python train.py --d_model=256 --d_shared_expert=128 --norm_place="pre" --attn_scale=0.125 --optimizer="muon_variant" --lr=0.00708 --seq_len=256
Below are experts of layer 3 (counted from 0) of a mixture-of-experts language model. Rows are named gate (a neuron's input weights, with its number), up (a neuron's input weights, with its number), down (a neuron's output weights, with its number) and show model dimensions 128-255. Each number is 128 + 24 x the weight over its row's rms, rounded and kept within 0 to 255. Numbers have three digits each.
Before each expert's rows: a language model's description of what the expert responds to; "raises" lists some tokens whose logits its average output raises strongly, later layers aside. This comes from a sample of Wikipedia text that the model never trained on.

# expert 6
What it handles: Consonant pieces in names
raises: "a", "es", "al"
gate0:132139137136147144170128141058125117107170135159139108102113126123124077091147143133094206096142147179108125121128128149136150129180107116116112104141166133154083166120158129106131112131127101121101103140131147124146121129114191140150154148098094103134145136163133092188126113066154142117126155105083129116128103091167142120144125123118142159129138115145114135118106083091107086114148
up0:110112127118150121156146115108128147116094098161129157134143129131131123085147122168084157073155126129118128105126121160081100134125118095122149187121137142113120176115146120118124107120120033115096112121130139148153133122118141146137118111108126104166078114130145114106141112133138128168130146121068119118137136155163134160118179143094161173110119162122136110146086087130093104152174
down0:132083136112140144121130126109082126105133106136141132071091135150163064139134121144124139104156162127124134175134106142091144126096139122127099080100150107127116164112124154109123084161117156122137178134147128124091118119100146133114157140103099099096150160120113130126092162134108133122125146136096118116153150105122150157147145140135164129124158122115146164182135098148151135109147
gate1:116100145129146119136131164078120122108137138136132103103142111108142203118112124100096105183126119140160085087111091157134118156101112133095107115115140146109120138093136091156092091138151124145130099112141119156172151154167087131164108100143150120105121116077121141106134113118108129142110133131180132124133144113127157110127107081119133163121070127140149154091170127141098097171126
up1:134149159136138128137090080108186102127144121129097128122133105134143089131135169122145134156134159102108148164139143068141131132119123143167144146122127068136151175146134168081152103126112144105148133127115132116129100114148150132136129149098133161170137129181123166188114165088116091125111138142116095108137092077161067081087163104107122117134149118094089139168107143180136122142133
down1:114103155116139148156133128086145134153107146140120148112104118107091098111123146131183164112144152095139143118086086114154155133147159148140127151143130122122158072110107120116113131086100127126136131144148185122127108134131141125148148145106082141090105075181155128162150119131112115099136105138099120126120127107108080147133130072121151141131164134137140149132063108135088102149119
gate2:111169129112123173099121068136136154151121114104116123161148130144135143119167119143126172085096104100132100124143161127117109137126128119101127150123121106124134189169120135132103166192088144101146155135134147116097174179117107141146124120132083096109132145074167138131108177132121053143105155102097114091116096104105110148152150114076138153142122121115123080121096132150133124090091
up2:114110140126133131159174170139123175134121134128140103130104151094125130102084100117118178124140103113136147167132154128151094129150162145138126108147085115140147103119110126107098130153128091143177121109112122139135142159171105153154082090144108110120119180122119176096129104130152087126108152152136140104116121117118122142149147136116125141139115113158153153128121099146163115117122
down2:121108150106136151106112147132102130107132148118137134163097111140124125089141135114122112130144119096117092144167111134100092121122113109157091094132146108147184162153168132134112113147096162125146151104145155112150131155084110085151124105100117104089144111083151057090121172124141155140134154121139141124115110094135140126097130157083174139118134127160115091140170085159153126122136

# expert 14
What it handles: Line breaks and separators
raises: "| ", "- ", "===", "==", "=== ", "== "
gate0:140124173146121089077143132132120097163152127130137109104158120114143093140152138114095199139168150181078123148127111139134131151148105132098092105111152117171109172142128112147148134134143088109095123125145110140148097147123161128119184151126110110106109150141141102181117136087130167133167166123101168144111136124125163135147119134120125160133143124115104144114113092094125110167143
up0:135114124084150114183166119134099150130093088161161130126105135117165121121138131143090132088159119095137117134129116155098094115121148161146138148145138131101106169133143119081098118163101084141110121124135134102165133104112102135144096131144132112174101115123155129083100111104146133129126090117067182112108135179144126175106140143133143158098128109135146119111127052133091091117167
down0:100099124101120130130155122111089141094125126140132161100117114111167110103114135139104128143149147119087125173153094098106128160113171127124114092113152120094107164164124124119146107153108179138148115128162129115068100118108137102151155146129119127096131185065115098127107118114109106137098136121119126109126130068118144138101150162099153142117166101109096163150134120107148135155127
gate1:101097133126121104179131167084098101101113166155165120116143124136117158165115102092080130176156155170142084085110107170091106156112111141103114136122141147117126174115165105115116154137154127179101118145149101136149135161133092075141124143128117121160146144081155128137141120121135137124156162101152143116139147121130120114119120111131093176127063125128171122073133112136067164142113
up1:153152157124124146128095123130163127124121150117122154166124142114102118129158166145178121135106103133140124129128113081123127167104140118133112120112135096146151131121100124100135087111099111151124116111106175100121115131101110180119128082115097169152109088170119147150127166124135078083065148151103106147140081060142079099101150085108128096152160121128146134149089144143103107124121
down1:103125141126159166196136145109148155161112146156120154140131131086117094112138152157169161123119146152129128123073084106138139111107160138187113155140101110102137099116135108118141112116099143152094135138157160115139119160126137104163116121131094139120109083169125133142135134159133140075129120130131127143135127104104097105119131076134159148134140126117170145137087144116109093146126
gate2:097148132132150140100115105132097131131119119118110169143147130075142121111175101135137139113051090107100129146146173122094087165145142097118146174130122087143148202194147112117082139156112137119124159121132163096113152168099129146147126132114108121121147124111150147117121139140113083135077148116108155122115118107096115155111136123100141160126100125122106073112115117146170175105111
up2:169081160117101129170143173149137144131135103122164054127110133118113132125094125119119149137145126130141118157137120132134116118180136141106106099096074108101116094119168165145116159142112119120154128116098080132154122117179101137139117116146100139145100139160129100107112151122163096111152143145126160116112137123166107119196166130130141142118130121144130139133142081125150113129135
down2:091098144119113163125163164120092092117141122117155165145133107128138127115154173121149116109151105104132121123149077129132103102108151094186127097120130084121171131148136137159140066134129153116171138125117172094149141158117135100142159088081115129120152099133121086093130158132139158173152130151110150163136099139109173125112146117129154144154156099157110148128156119115142119111136

# expert 24
What it handles: Sentence-ending punctuation
raises: "In ", "A ", "S", "L", "| ", "The "
gate0:123165155117130120109145155106144133126154133123142100056143115165102103129142148144080185135167158160104120152165119109127115139179115146118113118109153138171096156133127119149135106118136093115094166114128103109135148146091180130108151176135091112125118147155151146170098143087163168136137161154118109127134100127142130150164123108127118137128166113143066138112113072097158110111130
up0:117100104116138137149099133137126144118120056125151129124145076137130118100122128159124163072123138116108132107129101153091145130141146150114138132122126158102105170113142117100121100149126112111104079146151125166145116103103113120156121124120141117153099161111144099119142144108136128128097121113069119110141147165159173190078137146127147154125107133153132123111122122135076090174176
down0:114104138107125125112134174160119147122166111143142133099115108126150090139132136143105149127129172105097148149150102126126125147074168114085136083090156068099111128133140129113127101163126154114174147137144148121122125148118117124097140150156136137123167161086105108140084150120103124091153122131117134106124146077153170115116160150121153134132156121133130167139132084148112098118170
gate1:111125140135126121139154167094140124095138126172123132089156087111123162115136121097078150184118128137164094088129101178139087149091114106079094115108122191113095116083119091109110125126170131165123146152134124135145149136133076138164127114126146133137135144108130138139106118094095131166115124108116135147142127104113139099139121115118108156143108126128142119068145107139111132151118
up1:157150154112124140155096095146156135136140147121119110161109135108127121133117158112153103108115160094114135135130139049128145151163126160162144147156146063161163158146161145114133102156095113151118124118114148116124112126112157163121137125105097170161101056175129150161125143146141118091120144155142091145116080098123087146099173119127141113112121137100096139166071157179136141162126
down1:095129172139136119141090135091154123160120119140161155120129122098121134089108185144167154104112137143138137097101094085145132133117144121169127142135112127108130098115137088134140147146105125087113125117124169118129118129122139154147121153111051118114128075133149132157141101134139163120158107076135093115097133104099112139117100077126126118159152133143134126144089142125100112156092
gate2:125160104135101132074146118154119145152140127120122175144109139082133133101167104134136122101079101120109100130125161139112067166140143111118158167092104090122136178171142121123092152165119134104161123135146159107133133192096104114137117090149096106092155113087160131149115142155102073160105141128115143119097103100106119156161156115071160169144111108096116088129130118141118159094141
up2:147120160122143133197155147136112177101130084117174084149124125127120138130108130125127153157132150115142148130146118134122125121167164131137110096109121113137134096096158155161113137124109124143146127115101101122132121114167120156120108120145096150178084153167112143112109141121137120099143112145128156132109106142143125124159153125140132135125109123159119109123120108136149139096144
down2:109112158126146125119142167100092125149149128128099172144120118123106156094158147124135119121109120116111091145152080113097115127132169108184130081138125086144177139142133127188140099129119153125165128126146153103163145154107133114153145103107139117090121110117113080123113149156166158149135126154123152169154084086104167122112150142097154136126107130112103096146161138130182133139119

# expert 0
What it handles: Table separators and modals
raises: "\n", "\n\n", "n"
gate0:146145189139118122133151137111109074130153134132140120117102108105103105113146146141118161136170166167124137139144092106120151154157125139118109140092152118175100147107146129114149118117158103136123140105136107132169113153114131144127169143102115097130135113166175109166154116116141140098144122104129118121103115139152143138122102102101164170122135116108100119103117084096111119139145
up0:107102125135148085128165133130134116135106113130096110127143124145131115107110131131090153072147134094125120111132104120087116111153161134102138117130129124130126174117133124102114086122148068129080094102151097138136139102085112141121104109114116105133097112146120102136122121156144142106124089149062117096121138177159126141093149147161130162109149173138116147155109096130128098150166
down0:118104152106124096120111124141099148140121112118145149088107126158128086143122146148092158141139171126108169140167114148110137121083137113113140113118132101091120169166117161137153124184161154118164170117128135123110109141149130107085106125108120129122160152116097126150084137103110129119123148151107123104146121085099179109128116161138161127139133122155131154146124112166161131105110
gate1:079129130135117083157139143074086117109140148161150126070175109134124161120100090088100123150106150134154117100109064169091121159108115146107125118129115158128098134093149117109090156112146120151088119166146134126133112127156073118168130150136137123160157143106133146087156145103142140118116152129137124118129157117123129093153122093108105172120102133115169122100144112129086145160103
up1:195114163113133135125095137148159086102123111111115132166134136123123077107153156125148154146130118085128109170137132104138122135157121090141096129144129086150166134121093145113142106175105151140133127073112121123117124114117155140114096104092132150123114092146103181199106152104130106135097134131145129117157125086152081155090138138122129106136145134090079157175100164145129110148139
down1:130143139135127166163124145092172143146119122131127167127083101125116134145139207133145147104136171125128139135096122097125159119132157156165118160127116107086188097105141122120128114121111148123096142122145144091120117113135129154115115159126087125114109106160122122148100111140124131090160094152122099112122117111117089148131129090110138141153148135108140131143016158140107114149134
gate2:111153101120111167079128114141120154139114103121103170147124150118140130117156143133127152081065096097120121084156193141105088123127131099141161133117127094122132162180140096167095142163068146112139126122136167090121130173103117116134101119122083111104140168084186084126111127161118106130122164142120130121102095101160145148150112121111133168126131118110125138151134126169134144129113
up2:141107136119115148149157156142153123108137112107139128123099136133129127086134107140113153159124114073131150129141151130088122124147160139128117091133097104100127109122141140150094110097143104121168125094141081095175115133178134128202126120125095134137105129155141175149098144124162105107137180142136138112110119135148132175157160142120143114137133126122134128135160116139142145103140
down2:112107173149113153092146139118128105138130137136125141129148124133117153119145150111129090127175116104135107133137122155102111101116140097138155122140099079152142128164136125136153101138162133130170146134109172102143141166111117109176158113128093155110157114106133102103119130130129126141161162176145127166152096082098155108135138134091175123142135104103143124118140117152155123150101

# expert 21
What it handles: Accented foreign names
raises: "al", "e", "a", "in"
gate0:096138137101115129113139160098136120137166128185151117128112102140104098133148137136096176116174145168119120132123138103099129143191095155101117114140167121141092158110146127157146128098120122110111149120130131145159122128109172156126161160127104103103095119143159085188130150100162124129152139086097130104127146090144134090180146134109149184128161089139106130121134046116090116125139
up0:103080131101142116139146124106109130106106108163138133130145083153126126113140124153097142118156142124126115114129140096086101122130128131126145164149137117097142145085163121129131118103118091137095095134107125151139109113089108136120084118117123137151110122129151100130111154137146145171111141083065131114155143162126120164141169154113158159105135147127140115123126102157091088146173
down0:143096125117139132133119130129098109144139091123118119106090159155150112116095147148100154105157132115119130117128139113140136116101217088104117119088160101124110188182126147137122115184139151108174163107140122100153143111112118127116118141158140159105159159127129111112145148114078135151124144167127121123107104091138125131145107175114125137101133088128145127128124119156132159116113
gate1:075110141118147126104147159080101124096141129134130127101183138139122174103112110110089114179130129137125083068106084157120122160093126133116129112089149149140157159117125081127123130157166126157110136114137115152178112134152130113137108119148162115126125129086130108118113109122145124132104141092160138151165153080171116114135134096125126173124121125168164150130175126134102135130123
up1:182136169131089138160118136133176112130151115111115141153112114115108082136129162130156128137103167089139095167137150088138111160158097151134117124145095089133138137111122136100116102160070131135120106121082153100110146122101132118158135122099134141141107110157109161191125158112114121116111103148136117118162099109126117107089191106104108104147110114086074125150087154148138117136143
down1:102118155114124167173116144098150155173106133141138143108109124117100101134103146139114147130159126119161135092094086103139108114123157132139110163157095127123142093118129096136139122086078147117123111137165141086128094098118130142135149143112052159118083110156137138147128104158151135094140087121131108136151151115122100140132096065113150124162182137117124105110088157136106096140115
gate2:133192109114117165123100086146124138137106106151141173174142157121111124094173131107144127083096131099102109146171176133123105141154149091122163106114154088103161170165139125135111147171084135109134133128098149083090169161095093147126133114127120108116126159100147112129143148152112106170088147107134142116095139108140156115166128125110147143164123119093104146117133107175090157086129
up2:161106144117129151164142149148122139115148084116117120122091121104124133125106093104117145125156110129147105148163157141142132119166117132137115100129089140133142079129127135175106131117126095104144108123138097126131109142182132178168136078147123152124110128146108153097120149111164114130133138136137138098117114139131130134153168126124098114129106118151091102123131108123171141125140
down2:105109151143152126081140131104130124157134157123105151155132105099127156087167150129125133125138111120089125134139117170125085115102141095177101091100119114139169138152154139152122114127167168102133155116119173102174140147120144108172137099124117114077128125140151115089148175146107153172134137127164139137129103110089124147108163140087178103147149139164130145114157131128177156118133

# expert 10
What it handles: Word and name openings
raises: "e", ", ", "a", "es ", "es", "er"
gate0:107147135124149125139143152109137114177158120172151114113129090115085096124157170130077162126163160180130108144160133129123157139166144114100116121094142141177096133120146133166153121074136140110091123113123174119128108151111160146129154133121089111151125140162134100174146122084148132111173154130079137129128105085156144151125110119108148134128158106122108135127105073097099092125146
up0:120131097098143136144127120098138130144108077175151114121139085105126107123138144148103156077135147108129113128139130159099104126153167091129129129112152140119110160102164132123099089110138093117126101112118178150122116127122121121154090107105117104192089154139126129105132134114135160155136109126086115120148133161167131173116148141130156144083125169145127115154114097135072074164192
down0:114122112105111120116100130140090125121159108126122145099100105155139084144121156157093148132153135137107124126144107130119132116091156117117119084115164106126124147158094155145120114178129127125156146116118123109108095136134123122120142133117108146128117154109129131116101155113065138104128135121106097101134136074144145141107143158114143133108132138116133169141140137135156130118129
gate1:128118113135144126127151112095132117096139138132152115079100138117120161168120087105084120180102136141142101104082091179107114183064119123124138132080100148120099136079153090146090142140145122137146113127161081158170150130145099125143138136177175121130129123113115133125175103089102151138103102133150115143143141150115138111133152096137127162130075118149147150075151111128076146154105
up1:131106169145109153142115146132166118147135113128095149167170131123127122102138179137173122137126148115111101171148159062153137127153138151145120136167133103135144164138105154085120100164083128135145135113104155102089118144119155134110090131079103167138102106157143135155104161126107079104115180136123108130153123043136084120089135128110125117130160124092079144153090153153131123146142
down1:108148162143131148167148126120146140182091116111145178101101125106150125118108132125137154104147131136131141120105077118131135107142142166165099176142077092102148116137125112116105122143103108090106145138148142097110119096105133179142110176112077083124098108150141134140126106144119153106155097135125103132154134092102119160117109085126162147127160147105118133118058158139113120136135
gate2:097170114110089148100084093169134122130129121126154102152128131136130143125182139124125154081095097136102096145135177133110107152113133073131183125131134124111134151140150117118086169178101168129150165125150176093110170149126116161128119122137091102109150111087165105150133135159104103124093148126116143110102084081149102168130131115103172168168120117080111112136115129133109157131112
up2:137126156125125142150164159133121135111163113116141087147075148132112123109130103135092175109143125134147137177151142132105127140136132119114152101110061133162141116108163129112125155116111092155186126144112111110164134141181113144187124105131096123143073122145098165135104108116129114115148122157143147104105095123149167126166166121125156117124106129134131117110113097140168116112141
down2:088098137121121148099112111137109107119117131102118136153104109132132127088147170157157141122170124116102100151118085147109100106116167076168095118125098078116134138154166108142122102149128157133165155126136127126113137155073168096147136096131141069111159100095104077124133183133154134140159155127115133171153102095105168138116124131105159113160156135141112120141175148134170136117118

# expert 3
What it handles: Mid-word fragments
raises: "al", ". ", "."
gate0:104138153121137140140125143109101101129128127123188093127126108139115102120148138117062150127140161163107085147162152100117158133165129147120133102112153143129086174097152145153168097099140118112113126149164127124126113135114151158131176138141110140142096144174136122203166139088131138099115156091099157105103117112133148150169125131094160182122122086143097124091140109116142140118120
up0:084103134137132118123113127127156101123115083119144138150166106125168106096144107136106139093131172140120098094133113111083077092166151144126138156143168139116133171112155116104092119143121076106113129114140106135157101122108088153123098117105144140164096128112128126130126144108137148143102135099066136130135132161157141140105195148137129138109139135138133104134117093156108078170153
down0:111097113126146136126111134131103130124147109131120133091089144132148088145119176140121128125156159109107132147132124131121133121125164085142140119097135118129121153173112154142106106167141129113164174121132136083104102120115129137143107130091098144162128168128106106131102146078066126119125110148112111098114144115144146109120132181129168138110146105130161159135145151154144138108141
gate1:117113117101121086143133144070097092113126118156135099101153095148102164117094119110069157166129148161171084081083055129117142160089115137087163128118136104110104159106134107127111117128145104133116111114177108168157134125137108107149127138155140107139138130098152141101173139104121164170145129128155152145143147105154113132130141085167090158121102133138148152107148122134106108156132
up1:106113162157102142140087137152186121120157161121112155147138120120146102113155188132152092113107123083126117149159154085140119120182136141140121133138137134147171119118126123099110139149104162134151142111113146101116111106127132172142108128078140150151136104164108136177097141136121070086079133134136099106157116073140104099083147126101134110117124098110111152141077155174119121167137
down1:099142161125118137145107118109167144151129134155127148118124126098117106112104155107150121131127131139121166119124117100160131117140149163135088160154096124130111118117103107125134099131067118103109121132133139094137136102139112135125115149107075137131108101148103145139098114150123122086179096124107143131137101105122093160102118083122134130150171140118149134131059131141084118132129
gate2:136182121121119161087098116119122123106101116118104169192167154131118140107148086120123150095111092105111106124184191102127097154125115114111173145136139114083140131130147140113087137179110159109161162125121149089095154149107122129140122113140110093086110136084128122123118146157127085128100127142136168095111125102118142123128111113085125142112096114097121117116122120150095173109102
up2:130139136124123132175173114170116130109140103105142091154126108074121128122113073136125150136125121109130137172171149128119086135134169124129128113111100124125150094100155130163095142136096097134149115123103107146110139150161118143133150083141096122129090133152123147124117163128143099132120120113140157098130131146140134160146139143129131095109128112164133108130148124123135096111142
down2:126114153148123135103116121147102114110148144068122165133119104114097140080134154101156110109120118106120117136131093125102077135154128106147139094091126083149137157134150144176124090156122154108156132119131174143126143153091139111169137080151103102121133112114127111115143156136123140127098134123162134181139094110131125128155140158103162108146140129094109131148160150159159142103117

# expert 7
What it handles: Wiki markup and tables
raises: "\n", "\n\n", "S", "L", "D"
gate0:138112180113154107073124149119138131132139143133154100134133149132098101144112148096084167129146143195118098128118096132129146138155130143101111109123172128163096159122133105137138121101121144125120135135089112132142114135112138131120149145103102114154114127136153083169134105117133134121188171124133146121148117139140161148154109108110099157132160108147104143134098081082116124150148
up0:086146113103149108163160131147124150124095092130126144117143106126141130112146112132093156112160116099115137124124119167106110138152137137118156140139168089109120196122137110079097108132134062118097103104166119151136099107101121112135079118112112094184097143130137120128108118118101123140067117130082146105123110173172114164103166144154118118118138162161156124148133111147076086130148
down0:132086137105123126092141112166091162105141113170113119101136138159134097165107146162122163158164156114123124164135100147122116141107143092127106109105128094090131163143126144120140150146087141131159140176110138099079136163106123129128126113128129137113149167088109095140112152109122146091094155142088103108105138121123158119132139144158157110130141115135111153172154123127162139132131
gate1:121140135110108118122150149084121113118088145162153111117142099115120160153124101111106120136128165141164113133082084132091126184108101140094120116107110153099087147119128083111097138129112110163116141150150110146122121148146092120142116167160158149172126134093135150121128120062104134125105145126154096141144141133142121125134128080134088169135123143134139173075142137124089135161084
up1:155127183149151128135108111136140142123131107125122133173127124118139111118130163143132142116137152104135106173128131091164150129150134106146104138161108096141145140111109129133129112128113132136154104109131156089108110094114148182134132113089126170169089095183122149157089173132120107113111152149117112116142076082150065106071137124132104090127163141115112171171070148148129126134140
down1:100138173117159134186121106094146178178113115129134160126108103131117089134134146127121152124137137131156138116073110100155141154157154140155143180123107106110156103111106119134145141135086135118099153150152145118141105132118121108117071122100109126131108120156156157114129123171111129106166106123103127140108140102122118112095102104153097127120140133127134127126055128137128075126137
gate2:106162133130145134113105123100130133114125128099134174168147143097158132146166124131119122112079094108146137123143176150101063156108155109122156145115149094126138176145139126159090127172091151112125128135122163093092160179121116152150111131140087117108136142097151105153119120177111095150095153114128151104121109107123126166126130108125150181133114109112091090118130123140139150132113
up2:146090166109132161163143138145135155149139101118138118135124106129102105095129102119118163132109134127115103140142135111106147122180136144129140075163088090112105088132130137122105148134111105141158145112108102124156134145165121116173126128123116102152107137140144157126109150118134087122141151167118139132106126116147131128167153162092122114146117143167153152115124116136129106102153
down2:103110138110121133092135159120097109141138124144125159172128094132121141089141186105092112085161074142110161134141111135107095125128137106174107087134132091133161154141154133155114109141148146122143132081113155055158135144131125102128162108114126128093122115112092109096125131139149108153153140149116137160145106098097132109104117144083160118134138118129108112152139126146140148133104

# expert 25
What it handles: Taxonomy and structured labels
raises: ", ", "u", ". "
gate0:134169175120126128128126178091139139133183121139145112096124117127105083118138148120082188106168151169106130162131105108120172173181133123107098111128141124161111142124152119132135108126162119119120121135141127114139114152109175168117171141106093109132105150175162105184129149085141159118150177145119140097124125133158165139178133110145102159130132111094120132114111081098092123151147
up0:108110106105133141151127136136154121126100075169108139139164095106135142114150100163098143061158134131121122114128151127114109111161125120121149146123139140104144184108143141120126082130130078149069145167135125142153125122111116104121108104112144143128095128146152132128121124122112154168119133117094133088111148150159104173109160151135170156113116138088134120128110064130089106148186
down0:115121152123114120119125124161085131117129084122145137131114104119153092141154169163134123113142124119104130146150104153112134093105167095111129105101149105114131160145146166135140092166124154132157152135123135113125110146141132125121151166124118107121111196113133150132098146115097138101104137089125118088136135112116128128129090153116170158097153108142146155157135101122131142120153
gate1:109102138121120100149150138089122137082136133132134126103129151124117178171100107064106128156126131123165068103106084185136125173103127096118146112080110152140101162086173096139098148123131102131144135162164096137165154148135107136130098121153138101124146132091161146122123125123117161126152156118170140131143137105120124132138139093151132172120074135119134152089152120155125146133101
up1:137125159132134164142096122116187103130133140143123108147146111140135084117159172167128131156139128122101142160134140092110114127149101141160138147154146088108156148121123154118127087143126165139144105123109147125115110104123123146113138131100136151169089108166111145131147141116117111120083142145141122139139095088151088114088152120101117108143140124132114134160062152177102112166152
down1:129128180124161130137124148131154106144107108128094130118136105135086142113117164127165136145120183132147138109145089105143143125105156145151144224144114114111135137094104103101143112101099119100141126121145164108131118111113131180141158119157073127114120098130128111137127100145143142087160114133142114148125128140106118152125135088116130129115162110148124136170043154118116130166095
gate2:107164103116110139094116119142114134154105098113109136169136130118129141096134113116113128102085092130124105126149174135097103155123132148088147181129138093109130151178127136140081157191090147094141147144144164099094148171108113118121130125147109136107156122090143130144115152145135102139101152145091137107116128118159147139153140130114108145152102118102106098132108114175107170118080
up2:159154140117115128117165159149128131147147075147150083167091109113088131113093077118091127123124096122125123155131135116088080112155159151131138093105101131133145104113124137142100127120114112156165118126133129132184118119191090140137129092141086135112126107136112175138127137097153130101161149139123162097094124158174150118166132158132153139141137121144149141114116084107147119102118
down2:094109150167119135122131129127099117131145139103166191142095112124115111090132151157150105124155125098106102133139096131098085096116123113139126113108092101131137138144126164163142079129103170120155148120112161132144135146143151079147130103102154130081153111081129067116112135144105176160148129121143107184124106100105149111124131154108173125144131138121112108126123102145175161096099

# expert 20
What it handles: Taxonomy and technical pieces
raises: ". ", "-", ", "
gate0:098169168096141112147127170072142148142151129135162119122125131152095098111140151111104155132175116165138117128170113101130153140161112133109087096108163132149117157133148117113163102103170119144067115149163107120114127135109159132123157157137107101100100145138167091196150134065133130116184160153124170128121118111177143121172132094117129153117140120140102140111095086110138116097145
up0:078138094121120088140110147123091145162121110159140159129117131124152120095116132169102175058154140125118119134123100145112126095128139116157130126126147128124149177114150137095111099115129079142108117139137122113125100118131105176154107134137145119176085154143147126126149071107113150169100096135070132115111135162159131178143170153113167125114099136141155131123100108124087090141181
down0:145124156121078084146152122142081109106110090097132105101109108158157116146122139165081181110127147112102125156165117100156099123131137120124120078131129143116137131156134161146093131164117146130151136149095139091118103136143130127142117175112140106173113170114133134126108137127078145123115114130115095128140145130128158087125107166125165101101149101143145190140123117162106131115164
gate1:099117127135135115151156168094141101098147124126115123125110098123105149159118100069104116148133126164187074120102091119130111137098103158145123119110128141133161129097126108151076116127132092165150119136145081154153149128141131105147092148164136109109153118094172167123135133119148141132143139080135170163128148102141147110140160108163119148099064100130146123105176153142115107164118
up1:186107167136117143158110066133166126138116136128140146137132132117124105120147137135122120123115147090101149142164142097124130122110133144154127143140112076145154141115123126083114104149093143131159155118104133135098115139128150163144103133106121159137107092172107134145122138116122098142118157158143118126169134080140080111070136098103123115107138155101138145148115146208111122124155
down1:124091170120174164146106106126093139145104091120121131084121140099157127107142156168174146137153131139160126104103100121115119145127166147152130201089118093097127116138124093127130123122105128131112115127136162097127119113108154117123159133122071138113138077178107102146124104147117149084133099128121120145149128113097120136126120074114161145120176139139134116105062138129104113152130
gate2:119159100105099157104122101122107158159106094145117138138116133127144116117149124130150138123083079083106133129153202142141096150137139135105192154131126113101117175178135137145110138173115164106155149114133151078063161174090141134141147093148114102086159135125173138143129132161124064152128120122111143115100101115122153148143129125101125167119091132116089120122112152148115131131120
up2:144144185146109145176148187132134125131132100101153110127120102108098141127127100153095138152103135113128152146136150109097126157192159153094118067132131137141116096130141125145101153122112102146120132094138112137185103157148109156151117118155095151137106133138106143110117135128151110117126147120111147104105124160156140153169181126128149126127120119153139110128123091132129128131138
down2:078118156182124110091134155146134140140139148135137159149103118136079141095151132119118133120148071099125105119132070123113094102131120129168131126120101074157134160139138150147178113138127167109164130108141127109158152131103143129146137070083129119105141119121093068105125151153134156135146116134163136155128094129121147110158161162108181148127162120143174107126172124152177125098120